python train.py --n_layer=13 --n_experts=64 --experts_per_token=3 --normalize_top_k=true --router_noise=0.3 --router_bias=true --norm="rmsnorm" --lr=0.014 --batch_tokens=65536 --steps=4189 --dataset="wikipedia_en"
Below are experts of layer 9 (counted from 0) of a mixture-of-experts language model. Rows are named router (the router's row for the expert), down (a neuron's output weights, with its number) and show model dimensions 0-191. Each number is 128 + 32 x the weight over its row's rms, rounded and kept within 0 to 255. Numbers have three digits each.
After each expert's rows: a language model's description of what the expert responds to. This comes from a sample of Wikipedia text that the model never trained on.

# expert 12
router:134159122100106043083191149155171168137127179072153162135181124126139102112168127113144137139193182125152103100135092062122100141149157115151145155089118156145191093143108091097111095176156087205096155139140106113153184118122113110178131143120169117126176130134162098175155112090177133190132091190083129153183127121092163085159141088133129095107127108158146129128179120123183142092143073114156174065065173155133126103155164152145118153107143122141098121106114147143072135136074119129107143144070134134039092113164113097181132139131131071160099073166126095088086150120148111111
down0:117170212072130162131139132127141123091089112096162142081095123157107133064138151085107107114094106122104165113136107120122136232152127088114131122079197128112134149107128192131088167129155122147095099113129121125139076150124157111137104076124139174145134161067209159132148066125162088096058132146142155130099122122117160078092123100108113164205074151126107122132151098105116165092106182129119125141134137130182121135174130170175108103144122084105113153137139097189125133077123079186134118118105168172178073153160179090164161118144159082111113106141091149056093145097092071158
down1:051124117092161105131145060157161130112119161134111124110144138115164079104123084167152119113153149213141170133145140102103161142124145121135133056176045139157177097127118133135158197136137127130123152166126112105164160121144117130171144071141126084152092107122110151167123116140109101168189170094122148113079064214149135108164087111157120121104098167160090153116151118160098099161125106192121134127102108074161128175147106160117121165198046130138161074073145150098182120137155173121136158146163140142141133096056093203165097152118133150134116177091157139137143136177090170106
down2:139127112137156117155126058131133114168085139106161094113096166089137163114136090119150118146130039120204144120151146152125084111165091141077121206132145154125130080166137119175115146121097144153159130087131125162148099146132152114157156148119073086117096120147190150153215069131100153105137139096092059150148114130120141127131174194162122138170168084167088159090153105134164114166176178164120089081154149136119096124122209130080154146175168139126105161106170165161168113071098062195141087147134127109140122098114087119145081075140104130149117164125122139104125064084090160177
down3:126110136150102100195111098135115117096110124113080109167143136110148159108121131142149119181124093108099120137171145082152142096116158121142098180108122113154150167194188128146212150068141181101099121098093094145171170138144117146097163151156117145158143095156145119076171117132131135123143130149186109181104122112153126152200182181125163092120114139093126151167049153150078136143134099154150107163116206090098126136188025113072120071118046157110116173106102088140178144141149080104159162119169122137109151141169077122078066158178172156138114111108101144120134100132121094112
down4:073161169144147159135157139166141168107190146119172107177137142135125134143107103112160086156065128109176066091115111076120054133151096161118158139107136114115141102113093125088123089115129149076091135086154092095190138167064141093100107093162077075064114144131139058099146086100146152105158132134136134087177110202142170097162126119067058131142165165194160114120133140126110108126133132140146159068147109170124068128164103112137160094096064122136154086148117148126113111163120156102168173118122056102161147156121128156143114104147164169115104118101174111147136197125084113051
down5:120190111095150141163124158122124201142103108145147076129156074095134152087086093156167093112143097127166100144139135111061139123094085206115132164132089084161103124166181127094147101178137200083138110114155201136149108154126080156118080141181133075098102162154152134126107107151070163101092094121107130101138126086172088140171103125139121145115100091115110124126206135141097137125087118093106180144091131166167141125065190122168119121121127081104085162151154174093121130107145118161078155158180129147130073123170146153125137181152142181069147093143151164088160049096146147162
down6:178126114133106142156123076115103125119152093127128148146137119145175128092120142116110098152119138082120138058156150127103136128108139119114085175137098158089090161114134114133097122112101112104122130112058153086087103124148077152124079166105127085143151116080121095123192091103109131113088123107173149130107125184110167125177180125098139151119133141132089146166171155173133130058161140123096041086133105134151093168086114117191171146078157124151115172090156139151110089103209130042088136162096111139181172133127074150113069099171145113148181089061147120073070145067161102050
down7:102067127078136206079141051150115123142154174051089101116129128116149135101110094123157095110121147139152168095131178097126079111140138096102123143115142167129126068109095120136070189118122087151200078140160096149104131128153097156151128141079093137173128105081149168157111103159164131122075179137199137114061067114169128086163149155179075111112164173103104155155133171174116102097100141145104170124142165131101126123087129170125154140097117080127097150144109124161108142149147098121125144098175071105195181123135149130165169151165126108219114143079125107077133183134147121095
Description: Country and place names

# expert 46
router:147140128138113071122158132117100155096124148149153190109169129162156079136110124115090138136156160089172073122180108115146117176154123171147102140113143226165148086145075141147116147158172112210081128184177105138164159144149093126145120157145161127118139126078121084120141102136139164121101076162138095187162144153142109164107172077152140109123115149141142124178143075146146158072182043135120148095056146086133159117148183157151154115089110143120088083127100081149089131157124108115115121113094169145115150085166117134197117107075099080145091071192145101071069159120146096110
down0:093089081145146073195142174109133120103148181194113111118178209099124172152124128162138084160101145127054073103092091079179077154090172152102076086131112126110068101161144087154035145161099151092145093114143085117086137101089141108078154190152101116130160148114076094152156109116139092121128126112095137142123142176135170138124129151075178125101098154171124068136138143141129139148154094153123104112102116172089147187093151168124087179132125128135142162090128156096124147093129126122196079120173114104147106128130150110167130141110148045116082147106152195134133122094098121099
down1:110163081146152118069128146090150119178166111071124123152180104115096129146189179168203138120085053132130160096183107141130072108107132096147213159146099160100131102115087137132129122181051123064124100088136101115068138124186106118183051138146128089176137089164116133138128119157168130176113160123133149128147141172134143111081205121126133167090145144155145173097175110131118127120085090100115133100070062105115066058100167129118124111115149085127155103174154095155095150123086208139089174154099123114154139138130104169156119161124155132123114103154151133130134114091128116102
down2:080143164110088124111097104122162118081051191108175165102157127167082093153141115164114112135146114122090099147155112166152169159173087130122116117124116115145090098127085106143155080102151114169141118148103102149153080168136122131106086169171106118117085190073155191105171103132110139158099138182107170104127148134118132124104140093111142104147149162185125046090121158131149076154103092182141168159196142079113110147136178140147115158103185168144151148115127152144145162138152148119121197092206102062105128155168089071146089196149088107137183136144070074140124111140108096179
down3:122144138204130123097101115139120130135106128089126158125130109170189129128142191128080156119068106093130111173220143169128104076152055150135166089065131142132136072125078154138129064146121119138086096091129140115127129147081193134109152114130164112110096119165163186107121095121130109152132100133130153125139116140076173139188091120110080122098128082093112126114144110075119153137137089148089103136135133076127114141124130146091087140088147135118131157211168108178135193144084112192209125125144173104032116207096132152154125143112066170160147098172165120154130123088150106152
down4:163138132165095091076109154164134136146111125122175112107087134152190117129122113140124167116137103157146123112221079137092089138145126132132095073130128114138152123098178204129171120100136131112190140101134140107151174139083112146169137131102106170135127102127150109135060158143168113122060093165120120119066179179077070116106128132182132132137154106158083130036117067112097145092125149160090125125091165172120112119063135121148155132098177139134148165112153131156118164105151174082173165152149134105126136180150123128141124091039129196143054172076182097117141131087159169174
down5:093131104071139101065137150068122160115154106172135093077127138117157121162108104222146154163129117136145108125122161123085156136165173185106081108078105087118101096122115082132157095211140099129153142125074129131125126093111099168211198123166110112072152151150114121188149086113103091130101143139117183077148146120137134158131153124146140165105125177074122109122109145145156182153113132143138204102127094107114100051120148124171150108126207099163122155137115165096122123157128169158166079113127144097050145152134166160136063105071108119145127174120159194123095161118162155151
down6:144069140150111187122132174146079152147119138174157132171162161094130072136102080101110171087132094077093156123144136097109122152203149133176090149120121135131123116146096143133178114131086174130193119046139133129120144107116156109113111117060088090143096111114125105022103081205122077141120131156173191166086094127134058146117074154106111178155149100149099154130156147148139070070135047149122083177106151151141171090111150109113098117188147125136123155122178110080142112136156147106159116110124117159164137110114061147143118110142108118144138123117153142197164169099115145084
down7:103083126132124236127188101132094118151137118131137139077124122122117151119174175148141136076165122154134149129108138080107034129111166167150125112153165133081141114119129128123075170107183083139102120150187105125162108120116119109134168099132140117140101105141068087144210140117097166108095068178129125080115130110126159122133091141126153204182186102105107119118197182132074125138139081106102123084154130104096056138131158145078125116147131088189151148129153164127148171181162125152169130148081159183085052137090097160142113139177146178137140112090111140150179124097098094156
Description: Table cells, odd fragments

# expert 25
router:157153144106130065083154081117141146175134145088137121190177086185115108094132108117120158115151163128076145125156097089094126147161103139147187133131074147166195088083128091106127076124123086178121144173119109156138171158107120071140150086081140167134196083126134130167127143044165138171115092206103127165181169129072114161147164061187125144068086109140157124146156111093175146075131112135125156101104131116122144075162167151177170140129151105111122113128106097104059130153144088157106115134118105145049107100161150088141121156146104072126162116167143146094094134107169150142
down0:149095119126103070172157181117121164136138144186192140131109088078148130117135097168148044114084136143115163149167179145149097114174110099137135092170175064145104192060081113107133137156112165145131180128093114108143082084122097118153075112122163149146126117064077119171093124111102112140159162217104122158157077100153115167166139145090130121107156100133100146101124107142110157135099166077138147167180138060132118159140127129106089129136142127171108073104150114088154173141168131135145107162121074172101120036131198111100084130059181110153135136146121114092096097160132107145
down1:170162135147094156129121173138116149128122132147116153117199087175118096154088134125068139187099115136127182166088130081091130116163120214199144108078184108112124106103108137105160122150131114125082113081160138138096155141142108184164153149139104120140066212117150209111070113152176129083087151152136113118080120136154115135133133115119099148100139175144084137141115115194161186079143118116087178141113160128070132107126088082157094050085179158091152061092142074126091119130132146134141133185107136142176145143141123147119138132091097118114147168159172164126207108076126129111
down2:117126107195125086133129093141164153136135124094145109130143148051094142104061099136102133188186093145180071162101140117134197141087104116089144180159136076083052036104170105108143079185099134077036117151146106123123155134129174050077116084108141148094126123080103135128095075124122082091105175164171109191148159156145108108100128105127137119109161066142108115098151178159093129172133101102143139177073135136112108168150143135130116087144093086139146158097163134183117175079147128135145095115159145167128142147147145135107160085121096124111092164158149156097127130135116107125
down3:084155144146207185101067071125061164112136132095173187213098120117170170169124123146127081163120089085160128169146144115131105129117118137142072160133108156171120110128144162154144132112132136132145139137137093077176108113047126113084162140175111136139128124093147089118081069138146116173080105139137139125146133142118072108144131152135141097122147132133074151057079124153132098064143083100141131146167134178176128101206151152140098152129142078106128162152157084114218147104132127095165139135100169095101180123118055150138158135102151138140195174100146133127095170110163081088
down4:113137109108156156148127115124096149111149075108117074099134133139129055134100125142072164113082118064096134101131188100113080096088182080142173107150113149103158092125162145165159074114130118127130139143132091123175123089128164103145114123095093102207059120138107143070084089129175171139083162194125185077092146129121138154165119133140105065177184137064144152168085113115169150089060198132153130134073120140156132135148152129175104154121142093170127166076139148065127167115130106149111166096109142145152168169128117139150159098122140124120133114037118138155175171085124085092
down5:129113175130142105142062099136086129091120114099097078115069145129170122170136111187095178119129168155115130152136117118071108126133114189121147179150100096102125097148133125136111117175120190134109107112126092146133115095130167120159200167066135143175183155112119122123108146119119052187148129110169208138061145156114182123141122124118160120144092107083101084129106117116152186165139074100195169131088062105137135204139025133196108143106141070127116130179118180112149131112113176100152153113134145113136125142152178178105081136200123137099133134149117116128154112139136072156
down6:145104145095162109132187144115115156165153132096136117139098109061106108124129198160196134159106160118052104146136062103128086084128078144113198150148206145140137142139096183181119119130158082165134220149120164135120109120131158120141154115114132067097118091154169137108136138153064176098093150058101101129182166160115125136123125114117124131088139100105072130133141133089143112059173178159146141163209102125171149142100216108196117125117111119131110131142117133099081121125182132115100157137149138121147110108172157115139091078149115147202145108154204138118107155114101115104
down7:133170175099081145154110081184168128124116128085083140106152079121053153174081118157193163136102120136078133137152130129151145143160129068138129133131153149141189122166084129095146114158113146085114193169109105186200159091195055078088097127147087161134086140144135112140137107171178099132077153086036118144113126147159159136113125086100132164156139154144116114094120146148084103095133139114173152091091166110111182141096142162162132133131135132064118178177158095151139170143088143071129132191132164127119079090077108119120083135071168133111126133101139102160136099156180105108
Description: Proper name starts

# expert 39
router:154153136111205114167165164139090149091104161126083116139128100128111069124136096098082120133141109123136140141160140129151048127225110110177134081077154149175127093111055094053120118203175067145116135134131095116170158096119077128135186127077144141126133129061099083123125124140101165110120157153150101130170125222090125122152132159164167117140086093144126124175097140111170137146123086151130164112128121107190109144138185172163122119182112137177137125060137154149097132084169111121157161121147165127078160136131169094143081129098095059135127117178121078143097108105096152103
down0:105134117133100113066154105123175165163128165125113117119169112101176162100096176123138113140107115166108163097121111108096133163162103074113098119097118152146097101118137160171140124191140117085114147204060164092151128099141160122147067165176130140164124130171111150126106101119161148109142214126148104044107143125155159135180118112085117159101210137121172183144089084155111140110078146158149114148102193076140111078107110157126111053134168190122149156141137114143142095108103086131066074109141147134145060123094080143100110079145157145193122138101139115151171191151121090065
down1:100129135174114140137132090129120151133141169035073129093146091096072091092148114110160138129100137103132118096126108140087155059104105117139130105119124140076102169155103136109211084114132157173153121127103145103144118129125083141142144095173112188138139081131167192156151108083098125140083175153158151200200159157154143096144159145145113092158051152174137130100149194143117072180149160059184115125127159129160198100165103119092142205088133088135098157086086080139128136132079093114110059174140109141120139099126177119149082149109175127119101115087130137147099144102134114153
down2:123143121141087131122102161134119115128147127151136060124115107078116111185093090140122074108141161145170160135107110141127131145121097113164119112140173166138197156106143122161081079131128079123123111121113108083165139180124143111155194100168158154141096104135128087083128135184125125128129188124151120150135118135134155131104100130150159143131104093138142199130124156088122142152111111091123150126165127137118122147133041097100079103086069113112139190073123116124081127150184173131255154039104157086138133205058127142144154107157151123098103156174128089139145080092138159159
down3:165144159135123078085148120169167119147131147076133159087165104115110110103133096145089129063053193194148152127088127122124142105143106156081131135147084100126141163087179161171132146082178173132081148120088106134117167190193108131114123133079180165089122138110186136186081076163163179129113118207151116130041135078148125143121148098122134145140154151123110169129090160130105123106105174158138096134125134082131158125117146137102129173093157100113136137111142129115041115131118079096119133122136132041125047165164124151114139151125165176154097188127169124092114174159126172153
down4:087137131178103136147112159172121118126156146072150107092095140132138168146155114096128173075133132116085138153156049128105108132138120135051137111132130107144156108074162120136152134102135158095107137148166197099104129072079112162051123137135098155122166111138139120185099170201118063171202129118133135121117101087179147136144130087150135159092121160143067158127179118162120117162163121088096140107087142073192177177136139182135125073110109145129105109233155120170095147134124118148144143120100185131123155161148131107153122166130096122063120160130150135070109055107162148052
down5:069134122157175166140097065101056153117170157132106182116099108157131135131150124099124109107153128110117160108135165144118169105185116124161145119128094119124116110140162143131157129151135085143128153163093109111074118124080117148104101141128128127092131091136077182169167139149069179094098114136207146178127112120094093104108078161143176186132072087120081085154098098108160129161065078188098183083097143140113109164122202130086136178104149155136115151173132127131149144098155134115042134091081172117134125146157139118080083116104107144189155105073053128198166133082136086117
down6:188100114114122117092122087115151155089147104104106121162136128118129171154104102109112129163114183145139151159149095105177113138104141072123071089161114170106086116128124187085111124119096120149139110146163137155172137112139136176140087107145144070101166064143095132142101078106143126097088117098109170129095094135103092168101104180139090060163138133152126134125209166127174138121110130159128144130097086129153152095091181104188146101173154049125127156127131113052083126151120132061030120068116068129122178106139111077124122148150122159161110009112150120135140097063145131127
down7:143138120176147120088073173134142194130160110171116064119108155155129075150096103074126122117138104139156096150135131166182118164076110198141178114185066115106137182135138174134135125135141153097165144151147123147095197132180149154161113167182099129180185161129131128128088090070135129092092109090172118080130133147117032150050086118156142125176145120123083142146137151123117154175152114117154147124137110119124123124089005111130084192145110106131145094136093149098090164126126144127173149171117165127120126160156140130119072139153133143143154135093075114059113134119127074172
Description: Table cell separators

# expert 1
router:175100105172063152106183164130099144098138106108064133124138129141167102123149174154169124121152142100157089186115072084189065139149131165078087169111119207111146140055132071136131085130166092127143149132144089098137126075083135103064175127100093104118151102080069140186076096104158148052081092121138179090104069150141141135125172097131084116111107134145104066150130126093160204135191115122153147111104130128154145188120156141126123068113168152092117127124131164145112141148126091092105117173101152151102144149130138148125146105077091074093152087165168128106139095123144133126
down1:151103085138137148099129076044077084098154151172094130133180129153126081065065110102165126100120172171132159133141144130140162089158148143093113197124100121135113160171104157130161092128104120113138126112138136094143165123124151111091097128068106085156125128195129114135141093133138168124173130203101132146156165118123059150154113137172140148116095159149175150147153138214139149097085157148098114108193085142122104081148200132161125116141085107127102151137112115167149107126120167140089114094175101132191115152129120145094156138216142108128178201146112125179130118154068029134
down2:185156128173158139197088124171128138160148123137090155137082161108139154160124171132106122093151128111141100124206161122075141149114093147130162122128133106186095135101124141128091126140135158125087155068129110141132132152109081141088172116197178199105137181068172117111153071127148120129101122062165110121147149113121126124127131104130130125119141151149092159144120090124105139098114142168120085114143131089090158058130205108171132133146110096135230088110090125110100132131104116238043190102117153162132138082101086143135131109165165110164131094175136107114165123125029111146
down3:088149122134112112116134157133107150130165073193080155213102183118086155171089130177152119120161103105094152138136087156081147150070079076130133154128149107139118133100137077121145104173115151110151120079093126109160142116125138124157105119160116146181105179122140167137107119158119151077093139074172143206162141149140185147164118160178107108102111131157145156145232125173139118154157131129168155113125119194154109179142166060160126106118076120155199121179126098135094073152167143128212135153111193113092171123105096177133122147155124127128070124167058119170147132136121130140
down4:094150106200123050098132094119132148125107073134198154150143119147154124116141065086176174079142080143119157054145117106154144068111154133087157136132127116082135140142096135173112088132080120093159155189093109200138125057098152069159116103082112123129160101089083128156141147147173108132171130135110178150142158154153132119123110119186188153116086122157122119101131091114126169105151149075156120108161140160119044123152132093122130090136094107121131151098096194094117106140148157113189105137128111164135140100037130113144083149092141124093120179150165114150059102103116207113
down5:138157124196166064157149175211116140070080134161155181134110124134167191102075145119090176072090120155138176129055103080193095096123123091108061120186109132140112148154187133123104130164123149149139098200113167107130079102083129138202125099090101131101161094107122149112161137137105138103151113145140137127149167128098129079166062119125112113135131187115108121140165062158070095141125130164133103099121140042153131158184089141138176121149116133137088108089147115134125127099111090150217147115122088117129112120100130143084095147122116158131112153131138120180127117146123188080
down6:133126106106143085123161074153074119158113096121111080162181164112044170159156152107072077100136129155111102126141219120138130063092131093117134097092118161146075082113182112215164154118131114116146177144089141069166166150132135131151125135144139132128102104191113127142125152130160150099138096083187134105143140158188132113132148133119098154149042080143139125151129076133150124109088095058113167124115124148206096104153155124128105136093101160073082126153112170143117121160152113133140086110144135123164116050175158162130105143135151118041142146105192115107093094176105098122
down7:117077142090041152151122154145142133131105147165119169084091126110139162126113162117141169163112077150202110079131095142123127139169152124124165120093101094149101177127119073133122131156161121119086107132133134164096166140062132129112115167148085162135073090110146116108111130144102186146127186071131108152092168150087146141147147162188164121136106105158161166132174121096177118067127141100180137130124087177092142127106029167151137133138169114058160121150157137134048120150082120078191104205146132136143071130121084133108164167105155144116135106103087135189135173066080123161
down8:103124124152132083140159077166136151132148106101199179159178100083102118124170142087147112137136168099097202153122180185106139128123094112136126148129161084136160080129072141193136137126142103149077114128192165150168070148099111103083070113121139149113138152117173143110074195088147116100133101143148110135108130069080207079146065125159150156145091124165090142128135107150136111173170135089096097124079139123123144134107180104142115159147141175122128112124166130082132163102080059147034170133146082125138124132170123132080156157190062133135159149128152096115122159055113128102
Description: Verbs and prepositions after subjects

# expert 18
router:130140156141160078096154115138142158094088145128133194129167109174149128096090134081107165154137134118165073088124143127137065170163124153098151099087109150163119113098111110127093151170174140225057136137180115154141178162161109095092142106124152143110113149121155112140145111084154152166106132191125081163170190151104162090105171105118133107166120147181128102162154147132141153133172049189162182124064118068113115137152140147175127104052070123157078137066126115174119096156099105153096108115133143142137137081165143137143132128083113100158101087193148079099074112174111129089
down0:128120110151160096162139167102129083052131131121136146089114127171155146128093132123133109189117132097221116077160101117120092085194103130081161154155171126126144128081113122073131118117115108161158142140100092146165118067118167091067138080102183102075075146156165108099127126127173114137098165135171095160088101154165112130131087155074072122154151131102140141155113142117166174196120099193142113084145133173081110102166117115097157190119120136153101167139170176137129164097138151175141131077173065081151165153174127142090134173126129099190134104167088119163130097131178144060
down1:150136149156168122106093153189185144102108148156138145180117073126069105077112101124104124130132140092114141112116099096112135155120137161161065136126157151139150119080142182131135096077143152187179146088197117108118135161117170115160088123154101125103082091152116133125201132133132172105128138081093129103153075135096106139098129154085105127132100127172149126178150150109126109158120076136154104158073050143121031128142090177168106185118107149129135135124120124128050187102113162104157131130109162171164164137109168112067186124115146145070091143111107098132087150095078096021
down2:097158104113124152128123124092133199178135202105095075133166119163130210127074088101174183137148139115167141134121162093160186104153145127163162104098175169170108166096118095149153107181139124128155134139063078128112107113124077109113116108062126139094084092203115124178126146127100112124093187134147092109168087119120185142163149154099092099181176101069154150091108072146152147157107158149109147152151095143082140122103105139177127110143099135105090139126131102151182141157110180148107122150225071154099071152132143111147113097075127176154127140162097151124163078130152088119
down3:133089124102154137148134125046160176130088094135166123118123141153163136082116107111212100112127095109095148156081089100079116157094118167135120093150109167096144131121144123144050105114066111130079104082203169145155141153118060118135138136095116152117195107115120100142188153173126199100131117065075148089118093161046103147143125109135078136093149147125139076105156103140166100098139168124105118106164175155168165107089163125149169171135180125194101168131115093072153131096159140152101124076115099120145132120095122118126100156172099157098148209140170092084139097119122171093
down4:136137163159120134115120105139169091094159143118117129101170146163162154155120146143133111115094125123137092101139073133112184126085135153087130083160137139196134075223151123087172127119100023121138126146178123102054144131129142167170112074123108145133094123099152078158089117138091146120112127150148124128162091156129063094103091150104172137123123140140108176175135137159134106109103104194155153124116142181134109073132021156111100146118143165101083154169091131184030122085157115123193120131057115141122100132122112140131124107159095104161082128155156102098184099156135144202
down5:085101215099102093146157169116161102089127145184149078133154089102111127128165106098160125103122155093135182142143161151108122148163133078137148141164152116064129113094090125118156081175037140189159170127096152162115152202109150189157136147168115168108165157154079099130149102152128098105106162156118182140100138118160159113131111127148160068146118132165152140189125071130140136148140090157193123112139180164172106159157141124081095119104105119130148164139108134169111182101151142101086175118135195117107072153108139076152142089141044113187092114085131093127134174111115088177
down6:146134084162103097139145114089165136138132128090153090062179134120171129077133114179125156148130107127132109192075164104099131130168153085159081201058152122075093160145155114106103135128138094116128162137122099092118121160144143133121133194166122091154128102105148144109126098144154095131139108112107080086148205126127153120097170186113119124175150149131128135112080138129152157154134096108162172153057092122120108160125255178132148092140162117076067131121155127119161126149140110089094078078083127111092130131152105151102129154149127112122163135133113100133195081146156119088
down7:126153136089180122195036133156128112065152191137194183098154133170131140172129081117122130135142120138163076129118108158141133096106149167128126129125120162133106132088075075130208099150105111166143087146135130059105107157126117172189147142152097168156087094126058159171121148116157146164129133238153110144148191100159154160155186113102129134133147125134168164134119118148122134135132105155092093196114109115089125146150125210153093150141113109071195136140153113117130202153097124115162076075158122139078131138137195147157118133163101141119102127138137155147133165177147107139
Description: Non-Latin script bytes

# expert 4
router:136116127153150075054188140108112183093167165072059139157126106113133080119127103100154150107143146139159131144147117106108106123163139102173123179080108123165154056152113091090073077143187101150118080152179087171144185101118072058152092145081150154108112145060156129132152151118116125144108112097097136159159125112135214104149131096118122118170124167118183147119152101125147143137139151116135140045077137134120109066098170136115122101130126131157103122093100136095106062168067057131101119152121171149122119085178125100222102088135136080120127140161152125111086148153138102094
down0:160100116123080157176160144185078138131132147102139077156147088076085172097151104161122116123117201151092161128126130078115112154109056143134075147099190088146129139089116182113131160153057136157156173132134152170109186142141101195143159116137089122074154105073078083112111153089105117099124177129088100154139155071094113112108170128133085156086124155152080169138228063164107085126098084113118136222111113082094150134152088119143102175144180113114106133136098106165112160114181082113089139151159145135120117127161114085109099124147132118121151129176143092097138126126158163147
down1:168082112154099172107157128130075174114143133129103136117145155166083102116118092129168033102127108134064120170178103140216168110111156151136047105130111126123122143111111094140167078174148119182106114147165081148143135142145104150139116108116116142132174121076081163154136094088121188107078151180090137138110122098075128026128148089092117124122129123100135106158146098106116075101144156163158103147139129109147144113149176109107165087154167149088145115122119190104170089144114144121088105143140158099127125136083140198185090150085140128180092082096204154105174157124080099077
down2:139141129171104105122159131188126151159166136064153119135074131064183125142117099107136085125225156117131093087112095127112090131128170158086086200088173192111144075126130117134126119110045087114135072086170144150148141097096121143149148139115124124102185139163127141129143110125167152173182117159076157126131127099166150129159094090129126070123110139137185155155158169118094160117118159137138129047144121206139119129120063058137158070139137136140075181116120128126143053101091132110138168056123099172136124127096073134149140167127176134145153067120101153127137125106152154171
down3:137129092188077164104158191115107102130095144183132125149072112100199164164170131118125088154130168166173185073074172155155141096116188108194117157147118174084106087162176146155131116185174155148058106162110180110191119149177123140128100145160149096095101147073124112126140166113125194136136142081135068129126119116131132109107112150061139161112152169105165115095125184124146150118125167114127077098114149156125107105095069145144158069134128141143088151118121103046120125173146168147136102079107092120125143102153082142094162165082089111131108185112090146128127175097110113093
down4:119079080162158111124160119125111144103087113103098144139125125187119142134167137126158110146115149142143176109124148129116115097170166144108128076083133123104159125130077059099119178129134097123151137118133108147110144182109137149147151048117043091150153070097082152165161121162138114177072075161065168119128133103108099104112182157062068128080160161099127063161090111166110114095177091130176114179132128115160157108102213091104153090166187168150100110088156122124104091129152114067129112128162127094139140120093068126164108118113123162168070133040145113096113094160151139169
down5:106117120102121141105136135160142115118135128098147127141108162111108106158181126097133079179170105102222083114108217114132089123067092076132131144152115145091100097136112126177132130085140183148116151108145098131109169153112096138091184201111078120142089097117106156101162078188146157099102130141191146095141116101178102154175061069129110072140169122151102134130152170110137080143096137078131164097049152143167131144161082187126095161083198090167108151141131106109124105109109131131166116104074165093151191172184132120159138082161150131142171139114130070125107172134162109141
down6:104163110148131156127112117156148132170117163142118205167137152057157138171072134111175134146135141098118127127144137107124072145115125123141082132119097113131128100110069183154166195153149070099143176079122145110138116033015142171132130160135150135151160126127085119123132068147141070095107178109151146142078135100142122006161079044112137108126140197086113089162103152122162146175107047120163155132154148115119160121141127134145125118147142084114160119126100163134072191136134163132130105153146107153152150130087134137117149123085113159167124112105148146152134176146077162110
down7:158170114059139112118145062151120105165132132158092201162142111102148105126121134121141098107073148056130083167169167139152116176129124171077039142079058155076109158179132135086139104135153098110178140136123169128118112119090137173112142060165163146147116099107134144124148125113109192048088117153126137085081110195158111061144131069139145104149111108128150114141147146132104132106131140096170117157133161104154189130098173153173126168074137116125102088166112068111163145106079174115094084122116113122087169147148187117141153140073106176127175052126121152152130096148142132130
Description: Proper-name word endings

# expert 47
router:138064134138166090102162110108124156151097122166079189155166108123131096096137169068098130160169115151122117133118086058174026145121101114079110119094071196187121164068094117125134139137159123137141143161154100138123139116169138112120173131116083102162143113123098121114147105095194149106063090132120166195097070150127170097125198154180074151144173124107122114116116069101179142159158172112125167152114114118177112133134137125167140070143122181155116111146177102188105145096171132058115122129102129171083141067130110144159131116079123113161133082118154106144092096153120112080
down0:103126172149144124157082128105097138141133084107123144109182134174140140177188100132131081119133126088115148165105171060104036123216098085048126028126134124097116107141105152125125112090137135103069121084120154173110131118111137121161068148092134135147097162118168168146171182130148113143150126143105108134143104136154166144115088122170106152064154105110169077130094143113166079043156150096141125131149154080127129139194196064076158157091154104125129152127158109128184117168078091127075149141132128143098090168095135121164092147172094130156122155141143135108101183124093102157
down1:078127117132110142162111068189172141207113119157105134119112145162137149200151184103099064106086143103066110160115125136139133093094105181089055107120110106172112050138118116120095078083127113155143137073074121105092109093093154163191087160081140116076124125139145075147122081166127130119146142099182141093175174085112192133105121145162123063130099086085207133130165149103135181097116125078154140123114139055154122097105135133116172126154113111097162113108115131118135114140056156119101102125175126194108093133111125142149176148107120116146152124140087145104146168120098157180
down2:097097103102137126127085131103149195160132120119121102126165143106100154142150133126063111072090083116131079128131165119122203139171157183155145096109159136122104119168141124158143139057117079157158124153156100148132082140130117142141204054081162140133173103097133110116106168111129117105120158172105086123147103175118102158088127165137061158154138150209134123167095123093116091143102071100111120106090104147133082047167209127184096130093153116148117189150155169123192109155100119109019095133096063132109130137149131115153110104184131155155145124139073089134087151121137110120
down3:096155133117112096101099117074143135139111123143105145130096095151173122123130102115133093116114172069147093139137166204094129132177158180074109117104121164121063116117129085101073083138115155102170101147129144183120122146069135164107106114119089108126088144094114151130166095127145095143159155070135149098134184050065133163113096062111100092091140088099097127175113120116141155117144100194115114116113088173129137087118179091172100108125126055111123109160090167120151105105058185168124130139212191188109078155114131142130141126112072133062134058137174109110095135169170143113
down4:109160141167114121075178148182109144152153133118127141091126102134186119126086124135123156105194127106153144140123078149125100130117128113143164114132049194122113156111172092107101167152116196120136138144103135135114138109164200165127114143097140149077184140107105106050151137146101147118174123131055086163121116184182152104116155112130170157128125129158193102161167104109115144138166122056158144089138087121165162147129028083173144187174109122171149110199120151107104141093154109064212161092116133178119099129145132171106168126090138144119114127191154138151138069134161146106
down5:154084116112140124124094193142073157101083106138149168102152101129048128144123141121133132136125125145160075119167083121148147095103099127096122144122084103168113183065125102165120131099159179155161169119093120136184148177142104139114194168113106101113132074203115119111191096069119117145156177134122142074146130106180118118098139166162132123112131117162117097140111127116148141131130152105108046131173103152132136076135015162143119093121110117152076108162177130183158147094125133129181135189165090151089085147164095165157120126117119178159109070151125147088034129164158117084
down6:131121115138105081189116143119157122150120137159130100105138121115137172121106113095145161081146181146112099113129094070141116145085053134137160141161184144147112138081132150128046098130146113169098214136121093183101092158189154147183171132096044131140082126137141120111120128135116132132133111069135091131096080050121180143160168119176171160135153086087067144137124119080091175150093161089101144157078114150147107124129153140066108110137137143144125107124163155125098156150078130046197101081138156085094185061141177148092083134116170141118132157091141122133141088106131083156
down7:156149116168120107088109100145132179092152116127116109110136135162071125048156133142177045040127096150072127103132168159143123047087128148141126119157130185095154096135138121127184134090139162165099173113155118129157150161098109163192101087120099100170169117186089133143173141129131132093079084113170112108132098131141143160160160141134146095119083159190099175182150062145088110153110196103114129102095096191115117110131190137063131142119148196117123140130171150124159090134127140178146093140164091137167170096119159163079098121105122083094139080102134142147092135091170100118
Description: Action verbs